Weights of a small mixture-of-experts language model, trained from scratch on English Wikipedia: 4 picks a token.
Below are experts of layer 3 (counted from 0) of a mixture-of-experts language model. Rows are named router (the router's row for the expert), gate (a neuron's input weights, with its number), up (a neuron's input weights, with its number) and show model dimensions 320-383. Each number is 500 + 50 x the weight over its row's rms, rounded and kept within 0 to 999. Numbers have three digits each.
After each expert's rows: a language model's description of what the expert responds to; "gets" lists some tokens that make up at least twice as much of what it gets as of all text. This comes from a sample of Wikipedia text that the model never trained on. Tokens count by the router's weight.

# expert 59
router:535475458517418516534487453394518476558474364485540521562421470505513450468523535541466411528474514542522474424451527592475526505447549414497453540477427523525574459463495524496450435483450397
gate0:496582533497492545546444551542544490598538537540493452505504551379586481510539473491418473468450556584486529501487474484588496445590512470606449453457536490438548495435548366468500530441419437
up0:545456578512519500554506451534524694437513515489446526512489468487430425540546558492434541503428515560525528641453411460503470544435445447471511529529532576565435451543497433579475469469547518
gate1:418525538520486477493536510514513507545460493444522485516530527505581454509537484542478525480454547389499480561476462577470402509442435419509458564468540511480490516533417459550456499371520551
up1:480527584491458479421556517497538493521489475445569431498523478458549499525482559489543543493418502411532461448398430505417443529513554369530468563429536479554576462442468440515443438364490489
Description: Relative and subordinating words beginning clauses, such as that, which, who, as, and subject pronouns like he following a verb.
gets: " that", " as", " which", ":", " he", " who"

# expert 35
router:436431539449472584521462378503456526561459494463529460478483515459476441541540420499531470490541573530508540503531537450588560443491537439452434501469464455604506521483491520543581469528465460
gate0:495541471554541557535515425549532457537542521509570461557495508519541515519512502492577534494481468457456502502455450544487492449554467496502476517499493567490453539476416457541503585579476384
up0:580499496471479502558546472510429535494456517496596527437486479381562473532488550470481507529441443515540595523574452459460434468456505494473481486533459546557555560454429485461433512514500474
gate1:523495479536517502458513315492482441436527447450534533528415582478445404404604504486458507495494449503484580534586431417432466491501563483537481502504511490414508371466402539550559484466573482
up1:538566529446488542523471609558588579572494610517489477501509447553604533546411499459609484495491534486533430500486593587536556496541429491456476477500557595553462596592555481429495554466413467
Description: Closing quotation marks after titles or quoted speech, closing parentheses, percent signs, and surname endings in table rows.
gets: "\"", ")", "/", "″", " /", "%"

# expert 1
router:588485504510461531543494428492523441494434493380456533527422548526506478530495472524564438531514503507463423430560500556481475513461560505547480477456448556567482566494476509505615536562509482
gate0:475520495501507503544494545439463514470497387503501415484487535525577455397486397512593483469522499524560456517670463496470451515491479433578417540451498517453523539530485481487435519558480493
up0:424530508491464513486470486499462534461522462494502449538491430530604464407495434564531532473432461434527438532646516417457416512502506442523488457489481595475471512411526518538505454583433458
gate1:468492496503419470576461507400518523493460539486529453482450579561502498492441585528466568455556551547433502471499493540534450497439582490585551414527435553524466442438418459579470535488495486
up1:520465544545480521433411510507610534491561510533500489590534436534416598549490486579485529459527491511536562547558549470454523548516405540420447566491497509556475532519511521497522454506578487
Description: Auxiliaries and modals in running prose, often before not or be, such as do, does, would, will, could; also re- hyphens.
gets: " to", " would", "-", " do", " will", " did"

# expert 20
router:451447517522479549497561448426583498491454533518494584484476546475476425436504414483504409473489498590572477471437512599482570418471555434482420486518496450550537556463370497462437488519498489
gate0:505497528487556541462493595510571329480485543394543447537419482512476443527497490507515402546597468577499541451600491556539555485586555438519637522432514540499514458491541515469483517461550460
up0:414521508432527577425383503479523388464507463466482448460580514519430463544501495551561482494499486562588559531618440481467407565584510450527466537448476500416529538508395460455441492468575443
gate1:520496512567477592475597456528500445538426523449589603549498539536503507523491503567498561530473628539590488516517514621506477592484579428501486428502507506486453572610384505500538519514571504
up1:538482488544575504536551546528537432540430478505581550512480520466505527522595441553420562513446527530507479540453535511521558590485521437499481464521552493493467620522456471514474554566454488
Description: Paragraph and line breaks ending a sentence or infobox field before a heading or new field, such as History or Occupation.
gets: "\n\n", "\n", "-", ".", "|", "\n "

# expert 50
router:410459483418522534429504494478408483444453486459529481482557447591576494462411528525549479475546593538420515448515522587583504561375496498556474534475466514372422551444454518452512482496482501
gate0:395541392452597507471474439561545610514532464510526501517486432531486495501448505449449548484525529529509518390454570458503408532489550491510506406442486466464343455517533576561515478438503458
up0:575504543652468500577462488472396543534471504454458423659479542449498493493514457553494478554473506488542504452450397337504488421495446538543413553507513489513526441477517486456483476502507493
gate1:461470500309570516549502442550383505470549429372413473473447537518560493538500586431481529553496590554531479451566530500496484507562578411504477458541490526552435521537439508559610469466448450
up1:493380560520557586570462525394437536480472470424419448520495424474575539559510569490556525561552524503518463563590586460449501495523440533561518591537469487525460638520426421439476490547580519
Description: The article the and the preposition with, also using, featuring, alongside, before noun phrases in ordinary prose.
gets: " the", " with", " a", " The", " an", " 0"

# expert 46
router:464453513362461546550471474410562444551418377507498466457424513583440493506435539497543438477470486506440492438465533557483522515507545459526429473539451551553479571589429523473496462430479478
gate0:551514572409540525528519466504514526525462477503486544488469526498371576445558487476514521482394434488510548460541579547508539527503473546451468598424488547558503522544445618409487533504542465
up0:411500475443584467469512545580519446526488540552395544411543425438507564431416565556504580521507571630481453516464427541449394485468463480557367515529527532483588529495436540563528463451470596
gate1:559464599497516457485544461523494620598472498452571521525437452548501516483537511399509493481541572449484499477544495542461460439509461426467504503512467550454551463563475492548471448449476490
up1:560480512401517494470424451534598517420511454474527495530504559404554445528497420532475516387552462454531459529512515522444506499362403564526475450408488406458433565458508533551535605508563475
Description: Of after words like number, sort, some or proponents, plus most, highly, and opening quotation marks before a quoted term.
gets: " of", " for", " most", "ti", " more", " be"

# expert 31
router:444452487441482553506474494544540466474484490479492516517442505510481476561530556586540446474495545526471482516546515543544554495444596456597505499523495521546494554474467506542570478443509531
gate0:537532507491511531533328575503490430492354587496406580545487443472436473496527547515508468406507477555502559501544511566564487486532531534477455476542501496607537465403392412359570526551535477
up0:485629568492577480540505557487463530520470506465551420517592540544435516511550523547554453493552404504581488432490497545480470524535483512534497502465453594599515528582541483551469464552473504
gate1:430459536484517478555435543492502550426474496485476554507473481435487443465491433455476517472511442538480522474434514534490565389528496523468499417506468485430478425457445554539490492476474445
up1:556514409506506486451602529471422472453466445533505495530567428518527542539516544461547552433497510542529432449417493522604416528462558426540611476447516518521552514577514469425507471420511517
Description: Sentence-initial discourse words and time phrases, such as However, Meanwhile, Although, Despite, plus month names, years and day.
gets: ",", "ly", " time", " later", " In", " well"

# expert 5
router:543365487419481595510489387501574504511443448450576444586436549488485480470515525548504462428502516533423461523563455548557504400494480460581475530561520428492551460597568523537581457611487538
gate0:560468448502535456509484528490520474574544571508487561443408570503428488454513420447566508483540518476458423573548523525535480452448459431536442426489532460490457559513501478435471563549478512
up0:558518495480480553483395535517523556455539525557439490434472470545425537489454478438475483431506502508474459567530529547455433513508422515586479464587608520538473513525517426464465446548520479
gate1:475479509518447501469485523477478537470562450433442446503626554516483465517542473525527458470455440500574551498541445582516437484439490491501516548486484549382467412497431462428540501556471519
up1:404476597483524568464537455511541521429579436488523520547445536443521473537506558485520543527498441440523533497589568524448539464455446517527515559431501572501429500527480538462546470545448508
Description: Word pieces inside table cells and infobox field labels, plus "refer" in "may refer to" and "last" before dates.
gets: "=", " in", "–", "19", "  ", " of"

# expert 24
router:457429510409482539534516437391525505541447461463509506449399506514449544519546484567505406493526493504430497522575513584520472476504525499517478569487475446481519505617510560561508474512502453
gate0:439453479535504509491522435581428467540530526507484525506536585556484498493516547545515527486550579534437542587470570436550412493412442444471514560510432512586461434520474595454486610531492448
up0:442497531523502418535484479511542465497465479539432508549582538538535573486549520603552569400486426508507584502502520443490481610537446488429491458524532480484445521550532500550487489551519514
gate1:505306439438518489489586455540453471507612500486529462620482523434529500520451499598510536542562448529517487520543518416453562448545531469491443535474533476478529542525469471565478478480591582
up1:541517535476457471536431522474484438480515503574525544517434454486587516485535505536480434501510512506508508481554438485519500575560421443505505590514522492551460531477581514469392486495474515
Description: Word-initial pieces p, per, sub, arch, Saint, Santa in list entries and credits, like percussion, perhaps, per, alongside as in cast lists.
gets: " as", "P", ".", " p", " St", " per"

# expert 9
router:447418477427526529566445477449565496595470460455526500429593511548550464481529505556547484490507529609406490466556550635593550483420519467590506537403447369469437471546528521423536530535488486
gate0:450557455459539492572495542556563541515491616471508491544489538485542567514587494450497550473575455516535507513546601461555524480510539556476502551605590471455517561418554498480569522545536567
up0:421616506513472563520536514501402480496452553527523441563567436443405573515534541485395426534531567550445544573509557459494422517451554474450480550544517416488440647494500569482489444518494475
gate1:398612470525442523587501476503493422506358531493511484462541416600529541586533546547472507504475614559440491418467554535572491514482468489498525523467484498383551537599421498482494516635486600
up1:488464441522450509535466495497440505479513535443522567457505560481510586592509578517417571490606375556575481536433504572539587495434561541601524442498504530446474518512479433505428544551444547
Description: The word "the" and other determiners like its, their, his, and numbers two or three, usually after prepositions such as of, in, to.
gets: " the", " The", " his", "The", " their", " its"

# expert 25
router:573426457476466564527573423499536568427419448461584554496474497535572433526554559535482465508633496632444448458474492535490519421490540466566509462504450477544454591499467477522570466512469488
gate0:519436440560535566422396447482582483493503477507633538553425584506466478470390508549476453488462500507571539620489482428503553460439532516478491528499585437544515433558517536445500568539497536
up0:554545597468569525479541451579517418538521469473476564426471496496536517511537421504476550528542499488431479420514431490599522480503476564494465458520465597479479529520484468413382482569457479
gate1:534456511453606537500518461551544486606426463369455485586549572454667534436581518460482521499448460474465423557554482491513470539397554563565418538515444449445392572431540508461496423545540417
up1:546452513515577460493502516497438513641438439413515532591587578496574532490539403476543503537432534502431459488495516523580445549463597522527489518426450461446491522445562487445464450567533463
Description: Symbols and digits in coordinates, infobox lines and references, such as decimal points in coordinates, °, ″, colons after field names, ISBN.
gets: "-", ".", ":", "°", ";", "″"

# expert 0
router:563418525483544531455494530493530476434464413463532523448455534497449473480485480490524470433499500504398463471542581593509550468435517423481465613548397497509477458455409499577589507545498472
gate0:509599489520502441452447490476537559461515554465538445534495627584542487531509534515489489489500473464490514565498461538548507539458548463497485537521389587429443496460446417533499571486537542
up0:499570469456456487370510462496512463450475502467550555610464633430569484493586552495395509604547412480458564589495455527532551516448477468535509459500567496498516510484475533467455592447591525
gate1:482531452498435515476578391519478525456494508490582497650465576555516483469490536492478576576438505536515480450524434537434472571542568485502441480441468553482466475474511549501420504465534563
up1:575437499465570390551528497560545507569546451479504495432469460492525507575467471488575470455534440462465483529541569507563558421462420529536580580527467447475514493531487557570575445514514456
Description: Prepositions and quantity words before a noun or number, such as over, under, between, than, only, almost, around; also Thai-script fragments.
gets: " with", " over", " under", " than", " between", " only"

# expert 45
router:523478521416525553464478373417490428545418486411513463507441529555467470489448537465533477456564583500459453451493559563567483523539651464547342428548478544481527491568470494516526528436495508
gate0:554526466520465460507450470483521550510549448469581549568460521479545333499560494529476476455500433553497505550569525472430524555423480513597441485468369433414437526510539523493583574541575509
up0:485494419456593543501482592542546487588429514543438442504453399377483498478454525544535494476516472484531461457492535489533611507599490468451480523510544515559532568549478487491379527402469482
gate1:574531481512546518529519516464471505497560498550487414622474574508601378505431473422530425435552547465402554485459563479505593454485419423353488466529508519465529562523556449628542483481468558
up1:456605475540551461579517607452528560544440536501478563463523458549577451419469501517452396508577449493490683478599516539549505456504410470481512402550509490495493493554586542469588571578451538
Description: First token of a table row or infobox line, often "United" in United States or Kingdom, track numbers, or UTC offsets.
gets: " United", "|", " 3", "  ", " 6", " 8"

# expert 40
router:429430499477538503529439435435436495462462453470602570475396514514499416468534553460453420463475548452494585426523543525632467498502569448519543456526478504529460464545448547605598470513465477
gate0:445351563502476477494494424505536480553570499452543499500492431465450515448477389536504571478506515523409541491539501578516439521452539603504478409487513550546360513542588545594581400482541469
up0:554596441477477559499502415540543481471476513546492436499523555543458475510565526388580457557512491407501517504475533551476562537502467468509422526496557416502603507542477447393450560417583525
gate1:531529531544439498505488462580549474394482460421478461503460441455497508534508461549511487559485583572508502511525482446484412524502467445557453543528460456518572401498469508449491522554482463
up1:519397506523541425534537584501497569470524459554507472500474572475466570540499530550486500462497568486607500586463529445536517442489476434493480452493490474586569448521470510529559545526470454
Description: Verbs and their -ed, -s, -ing endings after a subject in plots and biographies, such as realizes, announced, wrote, signed, defeated.
gets: "ed", "ing", "d", " was", "s", " out"

# expert 7
router:533454512469506532415593388463516585582413482455542565481481472510531452547498580526498437411490552469585458485483574568463569532491613494560485579500441512504501466604488611486531538457524458
gate0:424450583483507641394545475501493586479503493499501380465463542445557566474523446475520519503457524514479505473553523563535478522490572462565481499444564554556527443475529570573498420457470465
up0:523521484479440458447509597397579542453599460596428494580508580491536495456554506426573562501459411360501541508554558523501452541457463427455502561401502569462503435393407508536515497453468490
gate1:462491541501541575520555377457502514543472479509505584460493595590497603510498541528516459435534428510481506559611535431436488570467544502527542548422536399552441572603445567474547507417563470
up1:539489515553530526437565433451462512483522440507542489493527561525438519455470601530561528444538506436542540537542565457452416582574575504475537516472488435531446524537419506474499464413564459
Description: Personal pronouns starting a clause, often after which, that or a comma, in plot or biography text: they, he, him, it.
gets: " he", " to", " it", " they", " was", "\n"

# expert 52
router:459422504394466566501533399454516571554418544553601536583388579556507497411563454503504478495514519547484474472554488566496555375451569447475463540487439473549484450589475522528571575462475461
gate0:406497470451548596486435419448539535453443533499430454465473522450480499576509472482353505535522531438448492522519431452460414429494541472530539473377357484540585500522552517558502549477582588
up0:567544495547531438532538490602463472608486422496557522514487468587481496497477525475531426484409522476517551561466507524666553533488518475470540454621590523405479458521472554417507434535404485
gate1:468496494488535466481498391476513543503518504517515476485415521515572611428510489490582502424460544570434495438532562518594526518467559407489566550381580414438471520490488469545444422441482500
up1:488456463465436445513545467533475544530525552532503583539437509476476436564552434487440618465515460378450525453507470476400540543540471546488502574536403478456427511445510445478519574513575608
Description: Plural endings and the ends of nouns, often about nature and biology, such as fish, plants, cells, carpinchos, cucumbers, vegetation, pollutants.
gets: "s", "  ", "es", "e", "us", "er"

# expert 26
router:507474465536520602514498538403492519441444416481498618476442537504498471605522455490529498455509520541476511424547563530496550562522554501558425519562470500478465534447470495567496455471508422
gate0:380406400471591551478444476506497545488452431516490595591557463487436359519469546583503507434486545508547628515417459492528489523428558406512448499442481473435433512483481530474526457450498453
up0:540441575496480490482527512476520498530516521531548501503458529508457492492519532410459495527518507419572527508464552509475499516573450491553502425507501470476532400592474524451503552383485508
gate1:511422604578549501513434548443439496422461505525500478551439472584545511503495444446480528499445482473439489473582479464536559489592489508468499488547464577534496516516466587553598509464476469
up1:466556467459502512605602464510460469494560516536488528463442552478510482517459545441556562574488559493482443474431585499626513455515565467442485442471568496537588487445494498480501550555457490
Description: Prepositions and words starting a comparison or object, such as As with, relate to, what, past, Like, mostly in reviews and commentary.
gets: " to", " by", " with", " as", " not", "ing"

# expert 39
router:518446515508446513501542432519551449559547503436530474523380504495518376536454520521473480417486572459465541482497492535550522533483551462468444512495478549470481488602491471614531473496493546
gate0:535505538588525476589504484488520501466493508585542522400483452418536537590530455487534498426432513472521507546477540509483470450469525471539544374491436431478465514572575546519536493555567467
up0:512492575568514390562534583526480506550575492505535448411559415442469420478534485478377537423463507461508558553538606466390478498490422540526541350487539488520536495501537401397486468487504439
gate1:585459443450449450503500508528447421507518542432546616485391463492530462498463546600601451391525499509445501454482517571511437527466482473459474530514511515591471434508434511488490458476497444
up1:457480510515529467493458501403486473424546457484479465469450536529435597504561475558548494521436489429546526487447540642510500483502460545495538549420538465513490487502407476401499487554445515
Description: Punctuation, units and closing marks after numbers in sports and stats tables, such as the inch mark in 6'11", m, lb, kg, commas and parentheses.
gets: " |", ")", "–", " 0", " m", "  "

# expert 21
router:542399479473478537563538485476523495520447451414467531497343505556506563491535504503542493483522460508515542461476538553526486467512617479499461607542523504502442495460479545585599458453523492
gate0:512454425456519513540416429423455514418545443479565466419499544520434473456498531481468475421505477477525484494484512520557573444434470456470496379511495502459417444502480572595604368390560425
up0:461512529431553500421571531608558471470475507475495535601498470501573461478449452512499489536430554517477550516627543450464451476402525474606468556479515492507477511454505502403473557565502549
gate1:519448500439523532545404412455599427482570436517494516535518435495434508437453559575553476570494479543596538493501570518605530481539458503533486518498541541474446487555602512574506452481514501
up1:479526556552420448451563480405462532460433554484499550465376585482504488451436481480401631542449478496510447529582546513494503492392576555454534479477549601531521449511509508544498407586556489
Description: Word pieces that continue or finish a partly written word, like twel-ve, seven-teen, ear-ly, report-er, often after hyphens or quotes.
gets: "  ", "\n\n", "r", " ten", "2", "ive"

# expert 61
router:505423537421502487468440428543570529511481485473537586531507501614528511482529477520554481452551468525513427465544562604561540474483516527569447590499447537558487501552488438507624396473552528
gate0:473488457515499448460517433440580505569503491463572510543419606458433450491458513419498488562427466374525535572496410515501540428527583485601439474427420467430528416513556573490483490518451518
up0:504596478591514520398497481463503547527499501525503457463506460533392452462476439428509512529427450556388528480455405443528592526520466410420476447477514493486554540488524444592459392545486455
gate1:340400537429440536400485499497461478423515476485416490479534525417443498571478437557444556489560615471441413470650541495479486449493477495564472477509510445431473482440560504519473478519574549
up1:570614516548605458615543515499565514490492507542503382521517519565484432482524538431584525558408484504543564438438463542475504572518584485512461557547457505474414511408528484496472451411450438
Description: The and of inside fixed phrases such as early stages of the, in the 14th century, by the mid-1980s; also century, main.
gets: " the", " of", " in", " into", " this", " century"

# expert 53
router:454478462448486588454580501468569471508476417427529517502477521543463389487588575581518444492412518499547489446518513578613516502526602461489505553454440509495462511547464497538523416398495517
gate0:424481471506467505438546520587458503493438592503475455597489520469476567493493517533501446603482447500568485545527420508536531512538528562529465508493512542586446578424499450489476589508486543
up0:504487498586467490405415482557431554512522566467454563429541535526522458419434576509484525418490547592531494413474489511466494502519556549500564498579410474617474551478622484475503513506425507
gate1:488485515436450535525477480592483461503489538442527509448507572516414387579529515447519491568525523466514505565468457467546581582425537488426448401417430481501505388506488563504484493391536494
up1:494567496530550484471499505409537457512492503413477517513503428546513557551452430433498541496452484532515524486627514532533428480529541501587570466471579516448482458513557495481512520521509612
Description: The article "a" and other function words after prepositions in biographical prose, such as "in a traffic accident", "in a family".
gets: " a", " in", " his", " to", "S", " career"

# expert 23
router:453415534477555538460498405464466448514457328460568457440395475522526477442508452481438494455457553565444457424597496519499582462511572426466497506440461435547472505534402562502514437469465434
gate0:457548406452529527460568465422421541526518417558565518495548476454608419517531491473460447556512513565467502560566505518469490414536499427533445477536370539481453505443600566481516457488447408
up0:462494534551514496575447566451487459498506467460457552478529550466381591507612525554459497493506456514524535596453526431461501471492480616475535480493517423568586458478451452550500585587535435
gate1:499526575519547589543510539556505453490520500494473498433450426481513448577486469479471430552415550494447500528556524518613410451509462442489524493476566504598508497583453507437579526533479456
up1:494484510505501463493486446476575506529428430494653538576519601540515486555518487546587454471573466499480483451512487562394605577488628526512463540487507513386523465457567497526513520407518483
Description: Letters of three-letter country codes in sports tables (IN-A, MNZ) and direction words like west, north, south in lists.
gets: ".", "\n", "A", "O", "E", " USA"

# expert 54
router:440413503396435499450494540436585496508476508468562538446435483503491509552505515457508471464547494494455460453557524579548578520489542446626475561494490460599485486576492488484555453479551502
gate0:420475494461494432489498480563553435547495518487564478528474553526500478533497543473405477465520574395499449555521534621555526502507526516479505544514521486559503576587435432569595408619543505
up0:418388502461493415450629442541535506486563486563579500502465544519510468515546514371568490514512517421427506432577520517467597377496519504527510459524436491510411534512532497568541431458512494
gate1:371591527440556533565519493469494451528449501522491552369543518508509506507495466464488426463450458474473503433562463493555511547507535490617536432530543503568500427566466438476569443463528483
up1:570406522550398495506508484510469508530474423505500515481509506464549511527528583611510586461502545439608447545393595568420600523551540551511464544429493501493437498445553534509375508468433584
Description: Sentence-initial connectives and clause boundaries in narrative prose: However, During, According, While, Meanwhile, commas after introductory phrases, which, where.
gets: ",", " The", " In", " that", " he", " He"

# expert 16
router:526476477417417519572464500429601454478418472421540489513425461511468468521539475549501468471555555565395505490525496461436468469574567545541457439506485493496425523602459500527610454460496390
gate0:429554442554406561611524548423538468495427527533488488445545469458487533477543477551353451530540572500500553595541492489509558539469454487462484432515563552492529476617426505481544527536477523
up0:499472476535526404560518498552468429360399458443446531537486517411502494525504562490501516589478452489532473487483470403460389529539459524540527503466498589494462448464541384489504450504449516
gate1:532507597602416544472540511485488461455492513451460433513448472482543665532616540560553544493460515556436530524558424460435517488492475507514531498484584552645518601540583397533550510407512557
up1:515570510479507441483585509499530529471508439485476420486532431531472566511492531541511603495485541458464497427488395385567509474444511528611564564468593505465469491454553383519595469524493454
Description: Of after nouns like sort, variety or place, other before nouns, and general adjectives such as various, social, urban, rural, known.
gets: " of", " |", " to", " and", " on", " other"

# expert 8
router:464429531496496503495508478469555430508415453460582459480426566487494413550502468556470399472535547535518504440552560493550570552494525387475364533507497473546482519501477507542517458428510507
gate0:556529542408364401551420501438575502635467466418594610524454541558450515410493435477595495478571469375488533423571539555398442459557559549513509486481490484431461475517514597508451603628570457
up0:509461442551467505492513489563522431571548465464424519536487481582468538486453448459559488512449580507533451477423520527450478520530578457602401531457516508424554450590534500418490429554538576
gate1:511571424535494484454433552446506468534520443466440517477523471498518450548477400486505501429449513502493567465491568532508433563527536464490530483583457526426550538563490460508556466465515422
up1:459499521525504504526510571499488447457476463412463502469461503575510534487504486440515427541550437460463530497548530576491537526498558483551473493534469531497487539489564540386510398526451507
Description: Words inside titles of works and lists, such as Beloved, List of, King and Queen of, in film, album and song credits.
gets: " of", "d", "e", "y", "ed", "a"

# expert 60
router:512469485543414467478494400559548345469473441455525538513437593482543453500431505516509505444462516583481549414529477599428594467506527417421503500472447478555421492511417469592590487509469475
gate0:532469504476587580509409500447500549413430488509456486519466440551504437344499445532589494524407606523432485474414553427486511461484481531486500507463545581518559559508426573450413496587451458
up0:524416519434565538554517454511529506461506440486511493512467456532483478484469611534564495603517552573499516483495557503450498390472465420469566492486546577496397500493450524505428376585507465
gate1:542437440499507447541440538436453449551423578482489541394551452519566412537437578556476507469403473515461525487413464519504349540471480525527421494458483503443440535533448483516504412503543437
up1:556530465530443501416490535530614525461507530595511511545518431533437451536526519610513472521445482517464503483515559539433458475566573503469540574549521537528590487527519508365521451511385561
Description: Pipes, semicolons and colons separating table columns, and header words like Date, Votes, Pts, Apps, Candidate, and month names.
gets: " |", ";", "|", ":", " Date", " $"

# expert 17
router:495456460544530520543484452424587460605532426498547509529417540530521499528501474498561440442518524586480467476554588587492583495473502430549486530438477411462394502570475519550544491507497465
gate0:583468512555502522542475534514455469593521509430427565509460500561553406509477514454501440489516530424379429518568463431452431476531615469494514497508493606534546560557535533450581551491515428
up0:529542538448450447577497456527549522449495576507461568470416510465522478629587460396424553424517442536477524468541562620508552521424465482451529536548509449519382490535457556544474470516521501
gate1:457535563472515470478511389574483389487511488571470520521488566542549481541556504475488491523595615572442509437503474543548561498519484458539454503629445495464477526510480534497431424408577459
up1:498565578497590352518383474577462384488536466523390513531478463560477513506514467396437494540517485524556512429546502517447615556534455465454499535628427620458472455518469537516473499418548391
Description: Color words and their completing pieces (red, black, white, bl-ue), also line breaks and table pipes in lists.
gets: "\n", "  ", " up", " 0", "y", " red"

# expert 51
router:457445524417447546494503498441575507506425422514527589486466484526535506512484470502526495445534441476509542472480568495544445494417617480583515504562492492494433491505466524626570524500544516
gate0:505392452428455450472505488532598521467495456513547496487485574504457524451539440472426431521580531463553477442494423503498455472446616446576491507394537493413507472500494484455469498511469461
up0:476511547538483482443503514478584475489575504506520406584508511492468423474525579524598407470521525522520616516422517388412491498496444497465451523490449458437523482475483481547511401486525481
gate1:523527585487521490465554467647562540495527568560542493524471474477490475464454389526535465470547486533513460484553420633499506530431424477481501494521520454555555552521540570513497430531521546
up1:493569421558486495542456497458459445584518480461514450436538456567533479568528561462483515471455473486460473504419574495540524517566497523504473442490464529462510486446477457550528550498434504
Description: The possessive s after an apostrophe (her son's, Cuvier's), plus a, its, his, one, own before a noun.
gets: " a", "s", " his", " its", " one", " 1"

# expert 12
router:499428505470374566492488478496489483544391368463533440496362500544543414474471510489459447490478450492485520446478513571524470477402464396426550490464544434464520474588469471525496491428495519
gate0:419495412548588507485493536520505427529509467469487491544478561532489455546573517463509513458507514543483490560508427489455430452561492440508445532509480522426443543479482525461387525485596426
up0:389513495511576547473447542506491417507542470528521562451496506531591533450497559469533583517454444539504519563487459499565486464694473494516425564496518561427482524487505460470431489412552581
gate1:531476562404572411507518518504510549491538498584579458535437546558542597476539460492485513589575457502494508507604509527572391469545463393458501445493585456496391570552512527513511426506501516
up1:500492490517417618500532438433534475450545489433468542523499509444456425494463468504527482456511538532457487482432529586468572432455564575579491580534431438589520482434486532502478519447555473
Description: Function words and career verbs in athlete and personal biographies, such as from after graduating, began, grew, signed, role, children; also sports-stat table cells.
gets: " for", " |", " a", " in", " to", " from"

# expert 29
router:562485489527498525441498503507601498529475435383503500459411525506527548513508525509496468478481475631505480433545532558600534492424593479550428540503470510510504586522458525536609467528510570
gate0:468387498512522428521653502543596508463407447432613447429528534617580525522529495575484512462470480399494458527527433542443590397472540467518460412478482495449505640556561443519581456499542511
up0:446546413381448587444464504473469492472560471421401575625475454500546441563499504430533527485455523503515496532537597530513432516513432511549491613467467410516479434455481535478563549534481514
gate1:618534452562429562373441545523483497560481501464447481451467468523487547454448476523485472450528434422465602440567428615466472533490543547557494466382461436581471616489582440516491554532506490
up1:522551472475458536431504516487466547509520507518513523525515490526452477434547449573531450437500497483543515551493494604546576582492523458480384506498480419516376551516587555499512586534492497
Description: Words and suffix pieces inside == section headings == such as Crowdfund-ing, Appearance-s, See also, Early career, Biography.
gets: "=", "ing", " =", "s", "on", "ion"

# expert 62
router:534474623379545508538440460411465519539452478423565589465467585510501535541565463558492482486491517400529463451536551542537478502435565527461522561496501486474448495479487501551531509536457510
gate0:535533540478448476502457454592471478536440454503430576592427508404531519412450478382524502409561476417483421540493437605480605494464472525386438481506526532504536386462479504494537546414451449
up0:469479500552450534551465418484484442565590429585480416551535470421496437519424397447474486505490517409489625468496568467475488554538396550437548501493515458472522568531524467407558516504494573
gate1:534505514471496459465518441499457479443523504533539532417593489497514443515556465553491523520543604539483422442546563552536526418486571541512482419505540491471498552561557507591467424474572458
up1:485552434524507533431511495506548507520480531539514484478475495533432488516502467440465489379538438469521446539592471518488498577496447473468456477508565482500525459430435473448463507533424528
Description: Plural suffixes and plural nouns such as -s, -ers, -ists, people, members, they, in news and history prose.
gets: "s", "es", "ers", " they", "rs", " years"

# expert 4
router:523392477414446539489446431479522435493436431512531605403467520515442458484529534485498490445517571516453495388486520559492516451480541492571496510451424522476503469546466586581443514537487495
gate0:520316551441640561510572397442514541403490471524457441457480435419575519512525511600529441430588471576470404518529478362594589548435472563505545530493517540352510546465497519479488500497535503
up0:515455625614556513493478637521544477531474521467473476512452521519423506584429554447535570483534524562516388544482563570439475508477491436483513495514462438519502470562501550454478533520543491
gate1:382470489391483572563517523441466565431581613465602567480485532473469519493508482447474412473477524520444460464526501566539509477530580458469479453480468526475532422492483552443541502506558430
up1:630453514484489454449530422591590430619506510434491430488473548573504520490490549485534479537437503426528493618454473500507541541487568508492558576477544541576421521509516459506445452477443582
Description: The word for (for example, for years), pre- word starts, and separators opening or ending list and table items: pipes, dashes, line breaks, colons.
gets: " for", "|", ".", "\n", ";", "-"